python train.py --n_layer=13 --experts_per_token=2 --d_shared_expert=0 --moe_layers=[0, 1, 2, 3, 4, 5, 6, 7, 8, 9, 10, 11, 12] --router_score="sigmoid" --normalize_top_k=true --balance_loss=0.00685 --init_std_router=0.0216 --norm="rmsnorm" --norm_eps=1e-06 --optimizer="muon_variant" --lr=0.0117 --grad_clip=0.5 --steps=4416 --dataset="wikipedia_en"
Below are experts of layer 10 (counted from 0) of a mixture-of-experts language model. Rows are named router (the router's row for the expert), gate (a neuron's input weights, with its number), up (a neuron's input weights, with its number), down (a neuron's output weights, with its number) and show model dimensions 384-447. Each number is 500 + 40 x the weight over its row's rms, rounded and kept within 0 to 999. Numbers have three digits each.
After each expert's rows: a language model's description of what the expert responds to. This comes from a sample of Wikipedia text that the model never trained on.

# expert 1
router:580458497566558508580509408540420539482434467495485473461476489585498503482496497538506473467497550489532419518473465487484577514504459519448466497526519490462445496535536509485492483536481514
gate0:533507512411485498558541474531494538529514513561528557502569458444546536512566526568529452495423505554544466526482421499517543583542462448448493448511570506504430553438444532507438492515457561
up0:591550520443494487543520490555501546592441451598621493495581449471548557490577511511529462448451509606517471481432484542527495513455474453505465486500583493447529567517438489443508536469462589
down0:502498461456507481486492473516509495508487500530515481464512503540554489454424502450555518471452467494509523481464517547438464509461492514530520498517526513521500487452529478501493563397619417
gate1:565560506524523481547480562502431477408510501542498551504534474469459423508445564490564484530533434514480577479539513514482545428483485557491464589499517460447583565468508516539544492425409534
up1:518448480517469556490528521446456532449458479510499517428448425466510558557505526528528506453493491512496417536482470545546601402467526502532520401513476462543451556499500520470477465546465484
down1:555507493548477474499482500482566519525479503465453552462519484431501553467450523490542495475467543531540515538475536475428461481488407499519533442586540546534548507554490442406499491409497544
gate2:534532483551475466457483446454623467487536546474501545477540543512411478449483520522413473483465509545417452471468428484580432482497530478547510456451487523509496485497444459556458535472468462
up2:477415453488511493467486508575404479445487459499529493529447446508515513475506508420550496531603452449529531499507484486453491550481469448477511499460539517461532433506490566476510478508497551
down2:436436482498431492469436470485503590508449450488452551495555526498568507507515507549557547452502467504525557522519557438401473513483526508508421497494496469427508506527509565512447506547516537
gate3:550466474453499523505568466493505490508532528491513458580447507511524568441482489463477527445467499539440480496578515375498507472454460498472452475529522544506499496554486553550473537478523485
up3:608471517463513497518450449469528475495454494552569504519484529428573495444490488571507459498560456542475531525517398585413544557522510537564468542557524492501437463463488494450463478532511516
down3:555462516508527436517531508495485510498509506517503504475523439501482480450536422498522557488438461475461534498552493491443449419462596487535497492458511520409430512533550492493590532499519495
gate4:556518526477468526503499502531511525536464526520544536504509496479489524565517440528522524518535514479531477464425467493407564506478563494432510457512474479498486487508577468502542475484481486
up4:492490425534522449480478495485558461479566490503453442519548530509508496466502479444579480433484513503469538496540492527543441499473445514555502504513519512503525471569497454518493478445525466
down4:485401455509517523430566516528473484454511448522602500472485432475587520488469466529404493504524437468533453451499515490436497521490455477512455429450444473487498514574551580481461527563538506
gate5:526450540475507534442462550483448457470560454517515539513491502479554524510471456461561495453508456524549604501467508519518534511447551540503542439477472472527492544541531519552568470391536541
up5:538510493449485512469542453591541514428504514556484500454485506526500479503507497474497485510530541469487553433443542577499531530462501468444510425451466545504521549560595513530466512461508518
down5:525464476589501488502599413557489477481576460474525588498511439474550455561499485462485570513553453526467578446485484453511530480507451498496512508426543460491449511494554486486467566588521506
gate6:524503541516497533483513419523545527549501441402574541506500456440500478511522444479535497481491528537535500470471456519482472496497492591506419530444547541520472463545490459504408499453454517
up6:461424447489508435558484574575510534459567552569494480492541520510545511518559528444482546494564506500509490569491492524508506565563502443563450415439488562532495531515471506480557525584490546
down6:514403484547426493513513567562504535448460484485479495541524482497413486539501545514577499517478544484562514599474558517515495506552439532495405526512518572512498490507480508424481542521540479
gate7:493511513516496483568517491475478515509446474451531460493521479541481454460529486503521485465429436447506529491434509512563547493547477444504531500502496540477514537502457559455516469494436460
up7:523519570540485501616538467493519501490491498530514391484481490489480466462551491484525509423365538458507511534466496506501493483467417467534480541470554470490475456446519564476445436552509549
down7:515524534500537471536527527487440485494528468529425572525462429618508568549493554484577537493448537468569503509432528538500518464565426506487498469480475545543521481553535470498483467440488474
gate8:503502523498399452438489526472485509380527541462570503516437533508564499582515555472501538483518450546506423452489535544508474466463498490514478478423551458558501491477456462580537462477484524
up8:554519545485453488440546566482505498471541507456536439495454540529588476612508570475498526547509467537489491486566568525485442506432491514534511508442492463528525498477514420516605513536472539
down8:492508523529447514491503525488594489518531531466500472423509532455503458458512496483461562522505445510486549494521417540547390499488501496482531429559477523480554523575450494487494476545484571
gate9:505508531538575537518521493637480520495559482491550585482529488548492449444537521517509495464526434548532479542552422464530540455452512480469521514594549543504551462548527474440526455476471455
up9:438489491518451455515526528458497424481493529567515407482499489412493502542457490471518483537543541463513489452469638540543456491558475557497491461408493459549454513515508528548516520491573526
down9:490476487568479479524492506510463471422465456395550497496502548438457511525477480423476449497548513497510482455456422531516474473497539495505490492531458527481498517548489437594502500458486512
Middle and final pieces of personal surnames in tables and lists, such as Bieber, Zavala, Hacker, plus Jones, Smith, et al.

# expert 14
router:526459427479443510490485513539447494484470458479471450435506478500426426470481501580507464513525462478522495528536495566449557534511496512487562490483447427544386504535494520402479461452495529
gate0:502492521546555530488524546469536495523520471478496414531508485468439470432472475426528503528447576552524477525522491541507485457551543514499501536461466490466513504493501538523523536469475518
up0:468552472456497463529476495503502460482494495531462498513474502525459498500502463502498507481516550454542530493515540491519489507540477574491516495426501483515426541511442518488437466488522530
down0:481477528575480514493474479449496496527413530529502542515563438466491559550553497565537467536484531617519446538548455499450475507449523489457474555545495465445540504498492524521420475522456502
gate1:530469435540464457514542479508470491553470459506484470395439524505440438553414448516576482487502512508527470450422432504511509499537534487545491470510503547485456496583494473454442452450529487
up1:476453486507495494465445529498470505476608520507491509490553419581447486538460479532408535568472547487454517448554550540529481490546539465464536474531526504454440500531493500442489431494456519
down1:421494557474502559478380520501496517501583568556410507544456561484487570567540472502455545496517517494546553456476494519500504505498452486533497522467470423423469537489519517468561468447476502
gate2:497452489535544576466463554507446544488413472503427399467472467472472514529458518487514492414564537520476570454486566514398483432560493519558466530489460496487434512455536535531379500474533569
up2:496554485488497432536488487473548461512569516526561590507456576487441456449504535431482555507468494468503433585497471481580535525523545512446501454494548531538551500543495473523548465514463510
down2:511447437465483546434517469519507522485450476517501634496536538518434458483528515439499470478521467528549494562436507541398478497501467459469503511570471444462514548482446523486529506452488516
gate3:428443479611472499526436443543476429541434459467472418530473523492467434506563480497481484456516525494442483485505484467485460461463465558478506530526470392488542525457548511530528492511465548
up3:565512547534488541500419518476489506509456485426486549500496491488474471498488464480462463530425473444473494483487474536465505468487494487559471462473415428470481467468554518566522445466414467
down3:484505499480448503482483544506476548501433529545489488475559508507475543471537548498511501519554509421563499547418453481541564483488526601504500531595428477485522555460520469467484503525417512
gate4:539483554467460447442425481425517503532502514399494492499458444523571450435459519510459520511504437495442482529480520569472492464526458492511459539507538532475547609564415541492429481551511517
up4:467459467503524438418569453434482461518485524512485489450525547515530506506497487494501543490538515465439431501520496541489515460502421540531515474515438550495491466470549526487480500519456469
down4:449493570460529504476528503502475494534527410495537424500485511531469499463525511446503504491494533542531604470507450476579482480484546499482472438522484527553475507504534503490417465536480489
gate5:494520495501471531570435518578559550456575499520370552501465518500601470493495479443526497574467394537533566487413506422399542551538504552504503487492510484496514489523561469439556464500404534
up5:536505478582508460464611483440558408520491450482556502454499536534472515565506526491501480456542477463443520508574472577589527487485465482485497634444399485514469511462473481545435570452535478
down5:538517488501496459532482514491505545463491503445542524509463481448470561542530499429457524454474561443491546474482469546479513568444501490484513490483440492556466544502550494516491516538563444
gate6:445549492438485419539515513415385563541533487476469509509437483562544464485439442538491604455498503503511506461520484528531501488557483510510512512460463516530451477513455486501422492476530562
up6:492501447555500513509484528519512444462476525490450553424507570406557456421470449475535453550462512506479438504544496484496519523456512472523579505434479548481541504590499546482439510540444486
down6:511529428508542455438620513522505518476445495512542497512492485424530439454532539472529520408482512517537479490517465504547454542527485485587464530452512567551607473507479457558454466493459500
gate7:484486527449527479528519476390562529471486464483494463453474482550500471476533502484508533427557499581479557496433508535440518507528405512522449524555528534443428480472547471487473516493471591
up7:505461552560555486428520523492521429486631493526493534504556486464461471434446595459503561501477478526515477434491513483521427524537540503484522412504470521499450468480538528467470413521572494
down7:535467475438449518482535430466522460477559487581534442443466498501512508517436464534491510496478539471532554457416518498497477522505456478558555453515498549542428523444500495591410470500499468
gate8:540485429460498494553443495477501463509499453542593532516474508527475542498485571473461461558566545469502505478550497438503490493548461512475512560518498473474483486550544497541501546544458519
up8:441542498466508557458495526506418462462473511439527522505482461550473444510455493597519507517484481454486453547486534464520507488503519564497434464474488498487484572563504562534531515521474475
down8:550464495507566524503524483452489473515475491516399478509507497533549485477475524520556440433545484506497493468484483537475547497524508468546462449507474521510468499523465499416486453492484383
gate9:490428523540541494467440525518459455475498492464488507528500538487437565491535471478466480497511504440502476521530472481486550456478474387416537513449512480464508500500550454493429428506516450
up9:547445502486481538450549459505544473487571581473477494477523518489501488488449445541460478532488569455524423563531478499542481482429531468499622522476518527543528470514497502528539521502443496
down9:534556447554493464455494387500438463498522540484451507568553511526533529496569556557447553469414455600549445522420466496517433500525486545570525529510546560555566494515526568552448582501542525
Capitalized first words of titles and quoted works, such as I, A, The, O, often after commas, quotes or list bullets, plus French and foreign names.

# expert 24
router:464468543513520494473508433503517517556476420511516476483520482460470540482484512556556486529516459541417479483489436491469517501483495560530467512496441496488445462510545555492524444557514466
gate0:502517514465455449446565521372514507482529524535481515515460500534486476529480499515503547493509504511458469510480485544553513528550471478520469523572526484485480530480543566529464450534507507
up0:580499455467514537482581595478526487509469445456433454545534534502489527523487544509469508533501559510520545547567488535537431512450510413496525554497517493495513438490580486479470509471496499
down0:562567453551460525518564498479462489489467527425491529553454498538492521501477564515441491496507512501494510541502489499497452470471430471450543549474520517503542484483454481514500449464518554
gate1:519467429534506484502574530534485481492528524547396444474451526387578485369503439511534555556445465551522512441536572606498567515517489443548495419483498458482473470456511466619458525418512510
up1:443431537448516538528533556525500484539490479524455493439506584442544514441469429527484495496451522465479461437515510504512520471505479525489449446462488490558523425481540530485481439528459532
down1:452496514541488531541419526494534469487463493523477484463528522441424520492460523477510534476475541486498505543427570453536503452525499445523508469504495481505526520533545529429474557439545530
gate2:503457498498543523481531536557539601512462504490462541577446533462500450489470416564506465535537570516478517498513539543515529466463569539496489501522511500556491478508528487467508401504527502
up2:580474556447442482457471548537553532424460449485474465573523496450481479470460543549422449506512564503491530485547517566423467468474470529462460497542510506567565463506505503432458483460515519
down2:543489410516442551523417499555549512479412484530487488515482559548486430525464512468500464512516575480494520454601501550441566497476550535499475553449480496529548508473490496517472453544467551
gate3:422497540527517524575542534430523520599521538516554464484515465547489553443473475491489489493472502494514480451473486492508494443558446504576512492469512516534463471495494508418497471491485476
up3:486547464506504428508492536513558482416573487529490523513456505493536514538506479432459533556465522555470495527494515493488461543526447520535506424472456439520494458562441518497512476461463474
down3:503485389581490485524500499518521562555485525513496528500453525509526496496493482455460492496498529577482596512638518510563484509531422581470523603507429470537512508493503419533492537542449470
gate4:473543528513494469530417510550543527488435568522472542491543510506460502527477493525541519513560439587487472497463520538413520482493393471455518488566441512488519543545553485532498552442397550
up4:500534564532523497444507530482511511436487441515581575594479565501525463505465555499401602467495467425529471537547480470534474478490527522506501442559534523536481504495465499518481487462522432
down4:478456480501444502513535482540455503416487537477553531509541544567465470492496528484452506520478472492492445413515482472546545458461508520501464493496471506452522464508499517516477467530483551
gate5:487539434429509565494508505440446578503486485502520458564511529537576443480523547521514593509538403437412566541540490499512574483499514575495467560472542514566530486471480461477532527485516443
up5:524459465511471491503485523506517446503510525493466575423448547460462569443519467498473508455497473455504439520519556466521485504475586455519481468475500452507448478439526478504486525571503537
down5:508459491561542544543536510468538455563552476489544591432429545503470590444484501478522538544595525523553548551512464483523471527476514483474499558464484448467461490534484445479556473503502476
gate6:485434554529515551536481512548515528534528488522484534520556546511553564447535481476558418500434485547464470451507526522640488499538569511499489558469527459551495513480504530537459472495534515
up6:430427457475495448420462475510537535446553481418510501569570395492483461484454524500518510484492519501488511490507569514532482608447500464511431489538550474561440486568553496501474468453484492
down6:481517522473489466434460545439504471539466473544506505601563455497469490480559561499507516427534513494456429407524588487540555511460499522464514520399515560517420541545510493577502461510450537
gate7:438463522534531444450442485458510457514476468499415558435506505548453533508558526482502549502496495525491448489539428519469539531525588426458538532499472471520499461538451527477559514493607524
up7:475414463444461477458502477517404450519501455569507479519504547488489474487458517542556561452517519445540563512468493416423533470504517476480527526483488512572458416502517423515509539553449445
down7:471490554474494526502480511465440525498484481483476480513482509512487475597497556484495486532543559564534478559452510473468474536491504505546573498531498544543555514469448502498539527458432495
gate8:503511478523483423504509452452447499530536490448542490483491465488488614548504510527447462553480502564536488498494466516578491536481483507499439551569458464487523464561492451474525481451567456
up8:488430535455551491497491503523525482441539464532498518527495487598466492499472472484503583543504447446403524541467465522534567473521524528549513405494473507499525493478431562450448471461463438
down8:433516534534478497495540489423518515554505522475493485491475470541504579479518493516539469525517511507477476546523490556527538547501438519513508495488470442556482502404463527498456494586516481
gate9:556467433569509548494512552447517474583526454525527521500487495540470495415492467515486456570469492534514459474514524440497556453512524466422497484510469478543474481444500470529503417537557483
up9:534487535534459447494520512545456423488477504507512474579496542493548437562388525392513518548541454450548448436436452513469489535557492511540512502545546438529511471430489515499484534460456484
down9:457522492509572438555500488405504523419571561498510508522481439475427482455584460505505441518474491380518512470484513479454528533521550490474476487518500491431476415424569537518544370533447477
First pieces of lowercase common words in prose, such as def, conf, recomm, dang, rev, often after "a" or quotes.

# expert 3
router:481541549488531529501457435483481459508500462478534510474481505497430480476511504489493460424510489522445512542518492500474526467463404512533461477459501545570471474484554544479505473452444518
gate0:523528490510489485494456426499534433465515436476529453535547541537577431517472537522477473486504506485513481461528491469509506483455476444542489494477477524530502561533536566493529482493490541
up0:463438550489437449537508543623440571537582484543567526554599483580458535515524515509487493488520585475431494461518526535460480515586501477428480525519497443442578557469506502528529490544491504
down0:472449522625474512439421531559503536479491486502506485530523518505470510565484412436555416465503456478432554551491496551481491547539482501497404520515480596464441460484506444460506501462531481
gate1:497532542588566438457477600523484487466541559482518567469488461413474502532472546511486455451436556455550499474478497529527471531509466463522538381442535510475499469467516465477521503557531466
up1:465459566481569486529532551464466466486549546534535460460500460519483475411533481466542514472439510487508486526501493524490482525542498466481524487522495550547505487558543540422519543480468422
down1:534503493511548476500505502453469465497464522520506440561474590527451437491517503423484548472447511533498489489563551477488513434561509452418524583541524527516541542503584522534465521503444530
gate2:481554560510455484460454453561508440525488506510532427523440465556541517494521458531462462505530569499515462526564487493557506510540466525447547543517553492547459541486510453414445506536463549
up2:470486487502516499481449433476495476472573512479533469509482499451462469477563422522492416414518485553500466553546472497589503460567408456468494503410530482483491568466486491520481525482484458
down2:531493486611493564570546577540523531501556511502511507549523459575594492468507453517474551465398518501531505470507566466469480456528399461496519475488510465571476520427503447566475511498521511
gate3:513492540497491574514479483509494569610385531425468548461474463498515483464515485540549507508493524544472455498495463482507488544513615514525523568454446550486514429429466459492496468480426452
up3:484549443486487463493536492521537511543491588541508445496429573506545465539550465479404544487475489556515453493542554503483511528414423437503530520480446496592435572520538503463494453567505461
down3:506506496542524511440551467458479452442461567420539557609528556475401470518447483537469459491515506496471522483445544517532474500460510463495487439534534449556555506436446493498549531523546476
gate4:528457537506543466504584547535449464582511450434467511450502478499545450493519451524459540487470501514461539471504458520532552516510611444474471465474578445470487512551468558521488468503516452
up4:477513475457445470463462491456430522476500524492515429453500565435454431479457397435409511462525433556536468500524528400507438432510414510480498493481473514436493515540524497464480551510491473
down4:557451501451437464463495470453452475486581460429522471429543478466496475451533512542453520484476502488488463500473536517484500562536476535488564575523430535506464557534536565471453564548581602
gate5:540458510495476599538510512557491505403498509467500458484532510457506484502578546506550486542514553461486436522457487436501521484432492553517489478481539500531560549580566518512457477406487563
up5:512329502474514540510539455500482453442459468522560412419479450457495542487542515428497514482582547504511469531474454454479547507501502523528490523550510513529509461464462441549420471443495470
down5:487485479525488534517526587550452485498550495472507450503533480423532532407505441459577544475470540467445547472476473501492498480461524463432499486577522504496516498517468482515502455454555473
gate6:505522526484496528508502472446519517422522526498527501521431505463463494502539541507466477538586506457429501446453438561486501533513544475540535448474554467456481497512427483505393457450451557
up6:446567577540523521427505511505508536489466487467532572583524548486506524531522494524465493540543523507544572527495441575506489554543460548548489474518503550538414507471462487515508484478514494
down6:437486505526526488517478544492525522466532474528460484459509469564474507498593578527506496573516484519473453559460417447568474532492485461481418481526517504491488472494501577503461477514547548
gate7:540471489509481499565501582531523549589452463497493501492511466416524507567463540429453556523615531499551484555548522431426500516478588492523579516399484510499533449524476494500472525485532499
up7:530489502539486531488487522480502505526529439469520517503477425466447520559483609449509570518543487482512524548559527461506483525458561517484568479433490523522530497548466441469458493568480434
down7:538468454497479455528485513513494537500522486418503518570525539477461494540562598489384617578479462517521440465572511509537518531557509463469490496543543480495512387450549536547497485602525512
gate8:495493498454538536509447519514487512449440511528503556542472505471515536475458491465563543487610563555506517458525521549478475538464572489513498426513562510415427451441473517458543502568492516
up8:465524477593487522535461552516485431551519513522468540482531514518523558551478515570488499512516463484485504579516446444539506514479572487533494494497479505538435544520502367469488466462522510
down8:527498485501442455497495497530553479494507513465486474485473540499446518489502551518547409485519457514487484446484557585503503513472516506398598432464508507517478475484573549486486490479521498
gate9:483546563500540524519446410511523504487509493495437579554451484520446495480592519544507458520565541486527545487444522494501547588511504491511491467461510526441482475564562456524429518518442507
up9:616463483495469507547494477551495491452448504490470558479512535465477399539477604535576469495480526529468490503487492506483524472481494459509456507458524538527446447431540525406494526448522507
down9:503437553539623535451486519464464501498517537511434514490525586521457518503522468516532502446517561609521486515482511492495459459550545520502486401450525477552482438522474494540587537509520518
First piece of capitalized names or words, often C, T, F, W, after "the" or list dashes: Tank, Ferry, Wichita.

# expert 20
router:460463481512490439522444486570532567547434503499535415474408471520471480476461460496544476528568534553491480440497467492501533579490428558532522466469518494494437540478513550548500480454494500
gate0:493482495545498473494482498499500504460454486460444464516556490434443382503492520529549465477551473557565553446490558512501575453520470555546547524481546532536478518410450447520478489509490533
up0:475449418514546448508418497512467411494467545559473512515477490547489506532470490509478503501514453500476511547431478476461498516503515511517507457495452450469530438524553447512546514471500484
down0:505546457446524484497509528508499483462471432457434546488497446492381523464520526573546489419547454489525536529473449548432525469500500540509447477505471520474498520487504443526491514472488568
gate1:454513495548411477492520483481427519481477484540505556463480503532504467567503454485525513452504495499545536497467407520525539502469505481521534443441501503544522528520526565484551450431499555
up1:487506549560504553435489502481557500485490546556440492523480478531492508469517498483495460499533485566530499521487511503488465532531477490490506545484526494572481432562404506521534538539497510
down1:510513614578559509455495603503461507487503519413486417576495466500528505466560465491425469543490484464453501600478487556467518512508482569542483480529538407527458489481446497457500526519495566
gate2:542525495486577445500443548443496490540383480548539553512466523556525525555476428533507564509436470540466514498512435479510498498471564502540473494438484458470484484418546475504502502481466444
up2:530510475533421436534476549541455499520439485440522493501549492529552503469495481520486506512474497514443497549568489477471532518449534511509475542472476543464526402489461425516465499503403483
down2:477494513507466508523525466465504497515482478490493495524494517466511487491489512486483493539449540478412500478520524425561445564502521547567454425507519485501519490507551466479454560436526458
gate3:458430564464495433479561548567532450518461494495450518533501460461529501525550376539534467541477509516479487506500488427431553444445517567420515536523504496490456495436496478459530462439542554
up3:495568531457480457495530553513500534480514535483478486449530467507482461514487449430495497477525521502524506508491513483474500479436563596563513456461508479522496493499544521432531499475508436
down3:534465511497519485473425462400428512482536487433523524446481509434459560479465447499545513446506478450501474504456557477536451424396526556527510506545549493471532529420471491462505505538487530
gate4:506496480544499520504493404499587555579463520482500472501502472458472540553567448450554532497541540548448466445500589480483494563520459539580479544486459536426430490461499454478448527530443526
up4:531537451556541522539491504481527494521480524529547524535497474476469529478545502403515486481518513492455470461527545515465502537508505507560500455492436501538478549469530456495464497534465533
down4:552536509515512519449440540514516440554589513506478467473489559433442491497511507523464504527467524492566464481552550456562604459519436558474450527422488539534519497480561573519471487513455529
gate5:494451552494540575513570509502549538490492549599431479465473508496485498444420528484451515575534506505482547512533465485508546473463504598446393494495506541497517510520573528528478471477515511
up5:461594453512546517474526420499478494476529459438546510553479486462480436570551493537486499411355467529496488506444593539495496557465470401536552552405581468514520499508479519505506466583471473
down5:516489477523573517530497524431501506519510456516458437494490543444542512544546511553611487497539553536553530511491492540498618407440444505550542483557449502558474497451505474409520472501504462
gate6:454528510509498507570456514547398427485479496530462458417478472407503507493504510507495566502481559507535544530465520513505458489533536515439544473482469495484551521503519520447492413512429555
up6:483478580497488467561505520460483528561515536530521507459473547478456514553488505544444454470505484573445475531470460506454469516518510571468506454540540483554482467556507521498515439457558497
down6:529470545468531461531437485491545537611467478565474504561494582515590531475508493606482516504488501489463512461412481504499528517507497530489464561504520512487498523567489555456467516457483511
gate7:515489441565471445494498477483457501520516493465480467524466510480476532519533559560489496489493518510524475585508448438492602543575509527435458512480503539501496480476484496565491561452484493
up7:499497558464474490536467492527490527509579566506412536485516438529505443520419484467474474543459496490478486522511516506491477471455518549494500535582505515516517522478483526483557506500442539
down7:447522480545508513550503494483513487572497522486476503581474521484542419461466521513506557561528433478450517531477510452517462490478446474513525439479405461437515460458534511588475453496520478
gate8:499521482409484469477491492394492553537466498492511463491489470443523517475586504542561518527560457543556467521454501523462475520590579522503525493450495509516513490486518483491510476507464493
up8:539508471448560541547495487410523508450518494541540557484478488447520449516494535530481474549579470601530479493435424571479439480552486482559513552450509553477548497528540481497488566523554516
down8:549493500547505569477493565499487442512452423579504500514456569507493489476518475502491503441590471524515477543487560527492467554479538541487445447513536496504472504560459490455501577511560435
gate9:431452585475518513566499434438522567485545473445452492498504484490503464442522474537437484539473419493541465466513449535429489517496480508502511544475492495550532441408434455492482545512567559
up9:502530518471505507579478470403498558468505527555491534511483477512514558544470528504553453570497450466497542470460548495510584566531478468497468506525505531503487522523510481495464528506475480
down9:473601531457485501497531505442532457526555470587469529481597490517504535464467491462569494536526503517586502497460542500523513487559558469462478539532435472538526512527595533543512551486489487
Number pieces and ordinal suffixes th or st in tables and dates, as in 5th, May 12, 2012, plus film and award words such as Best, Award.

# expert 5
router:479468443569559499495493496538495475515540476515523488449470509413524473518537518493497549510505483487517478510480483563546522611421431525463554455493448534507386514522480499480479448558544467
gate0:522477394481529469432470557485530493548436490477543459527483428485516510565584493506513504492486479531493473463516459492508503491581451454491500598477497538516527377537441421484510492524507461
up0:484489566522509468541474503480484502490512541504471528504486561455420456467452495503458516551483528499475511537490518529498470606441562467538493521511540464548384517450529539489528523529407492
down0:433512507538557450603501443504526475559564507517548489459572503499510492531469509522470512542502495526461560538554477490528504565434486514530527493521529471411437473507495480445463505471515518
gate1:567530496500518513497503484520568490527560503489564563380480502450469520524541514523525507425492594521550527511547568463490536440493489452431430496575473442456602486464526465453509494539525496
up1:441511530471482527569448512512473499461506494442490456555560481490510469496442478485556531557431486451437547548522450533598499481509541497492538440547482560484452482473522491454536541535498493
down1:462483503486554555390481445518611438515503443531448460465483501481489500482605517487486535546525486508498561545472508458492494411447480485505619457439510498470536582428536492529508560488462483
gate2:501523557410454443464537406470544477486493431586478460465524510485576508439521550547475512581491537501526529558484487541518517461506468518443559471454443436438397463425550535463569538498465480
up2:527486530510507480515551454459511428472496478552529510432516532526518436468532477546550502596504549515523511550519528584463493494506519462408545491483445439419460452528526495479567498525539529
down2:473465556504505469447480509512537533519512476486458469468566540605470478491484561378552455489445497476542441533631484514505459439444602555506501498502530478487522456550434480547483514469483527
gate3:543539566572501524492470512481496520523540481488474510473475516502482524465550551447482504530458526505498461522527480536552560559503507428449465520471504524512442506486533507589571532485501477
up3:511508542460489540490434456505472506483589460479447554545483513463470517529511529569530502517471528495530473504500556464408475548500533462583541473504462540470521527530518496533414480499542537
down3:551482485516471528509511539521528441466526454524514550511558458454483485583494490497533429567483426475530517521524538434471516530554479487576441424531530533482515463550474447416511513502504513
gate4:550527529483486527463527562521486529590496520431561477463576484524544504557496462486488528511538473504474467489526514464455451417546507440493486498438475528524546486525432482501477461529583507
up4:496501530469498515491433468474472532466589456598506526530475494529524521441510471480513541475446517514457542471510495512463464513473464485513452525535434517544519464528610502473457575487523422
down4:453528512550435555505498527514523527553482498605486557503435489526502484521537520475475517542573452561536483435599494580489470561532443496535485576505522527511439486491524452485479481543542518
gate5:541531423507557547497520539565531516510442526523562545488424562463499538487484527526494491498483516501486488459556506517552484507505462477450487541475528501515525490534513478566446475483478441
up5:415536528500414450464558497583533469493512522476518493466466563459561526503560471511462542525529469523550525531484545437458507479487468509535521470494535489446567496536463528511538486440457571
down5:491478517441465498485514514504529491533486524499473540422519468405518494500515497511414569518442545506457526515523493492520452496513479513560469509517487516564443540448570489491530435506468478
gate6:589479475544450470442464486575476530485473474469446473501493526511521484540479551521497530509501464485511521463470488475594558487498530492459508476495479445560413433474456571448506481529538475
up6:466519500503411498553508459501532561523492482568457557550558492453536489509485501495457516485505575500508502521422508465447540401543456474517436453473405493402531494515442476473441507546472556
down6:496511573488543524526510550454423559558510398498577558487491570463531559555462511497512542449522490500548475430552508424541444473513533573537432486609518480520537525524585461416458513493528571
gate7:524447497563578492541506529459501503523512482472536417514466516511472501513573452524483530500461488466484544504492484531583444584505541508525503490641481490590465520528545518513488464531491494
up7:506546497538420538531423453478556569475495524436463435511491479506533506517481505480497505448502540463482479486523546415509540522494477588507466502514440460446535505460505492533545510541509616
down7:552520519484583511436519502459457450417505486488535533566466499508534523476470537485492532448528481453501543446450591528490503491521506476555489510522498532496522521534450565467541463509515503
gate8:474575595460413561526558564481456516550468513498516564496521472490446492495484554483520476481548510550438519438508471480462501467466543536434481539407468527555573536527471526507543577579475497
up8:562489454473461538463517470600538471520472521503558489465484526585529537427609525522489484564496495546493420440557538442455531458504475529613565529509527542497532484513425490500504509543480503
down8:571565522445479525514460514495505498440581470438438528506432557479606480441514533505588533523502471537475516491500537494444560550481499516548450483581509501548567513442535500457477486520506513
gate9:502471549469475546477465530523526503507507510403558451558567567474495528538414479525495533466449421452440459396471487486476471487480525501519488532464508454512501556506522515499480417518419494
up9:540483523460532532444475486509542511508489447467558514494521516499475519471528465526493427511460500572412458515510556524491535548532549537434525524505531493488534519527500470528476470532506461
down9:559587512427493522490569514525514508572475509511466491467524482463522580534549523545496445493569441589442492511552599430513521491515581552537443489483484585453460459557491503478521473499449402
Temporal prepositions and conjunctions opening a clause, such as until, after, during, before, when, plus plural or verb endings like -s, -es, -ing.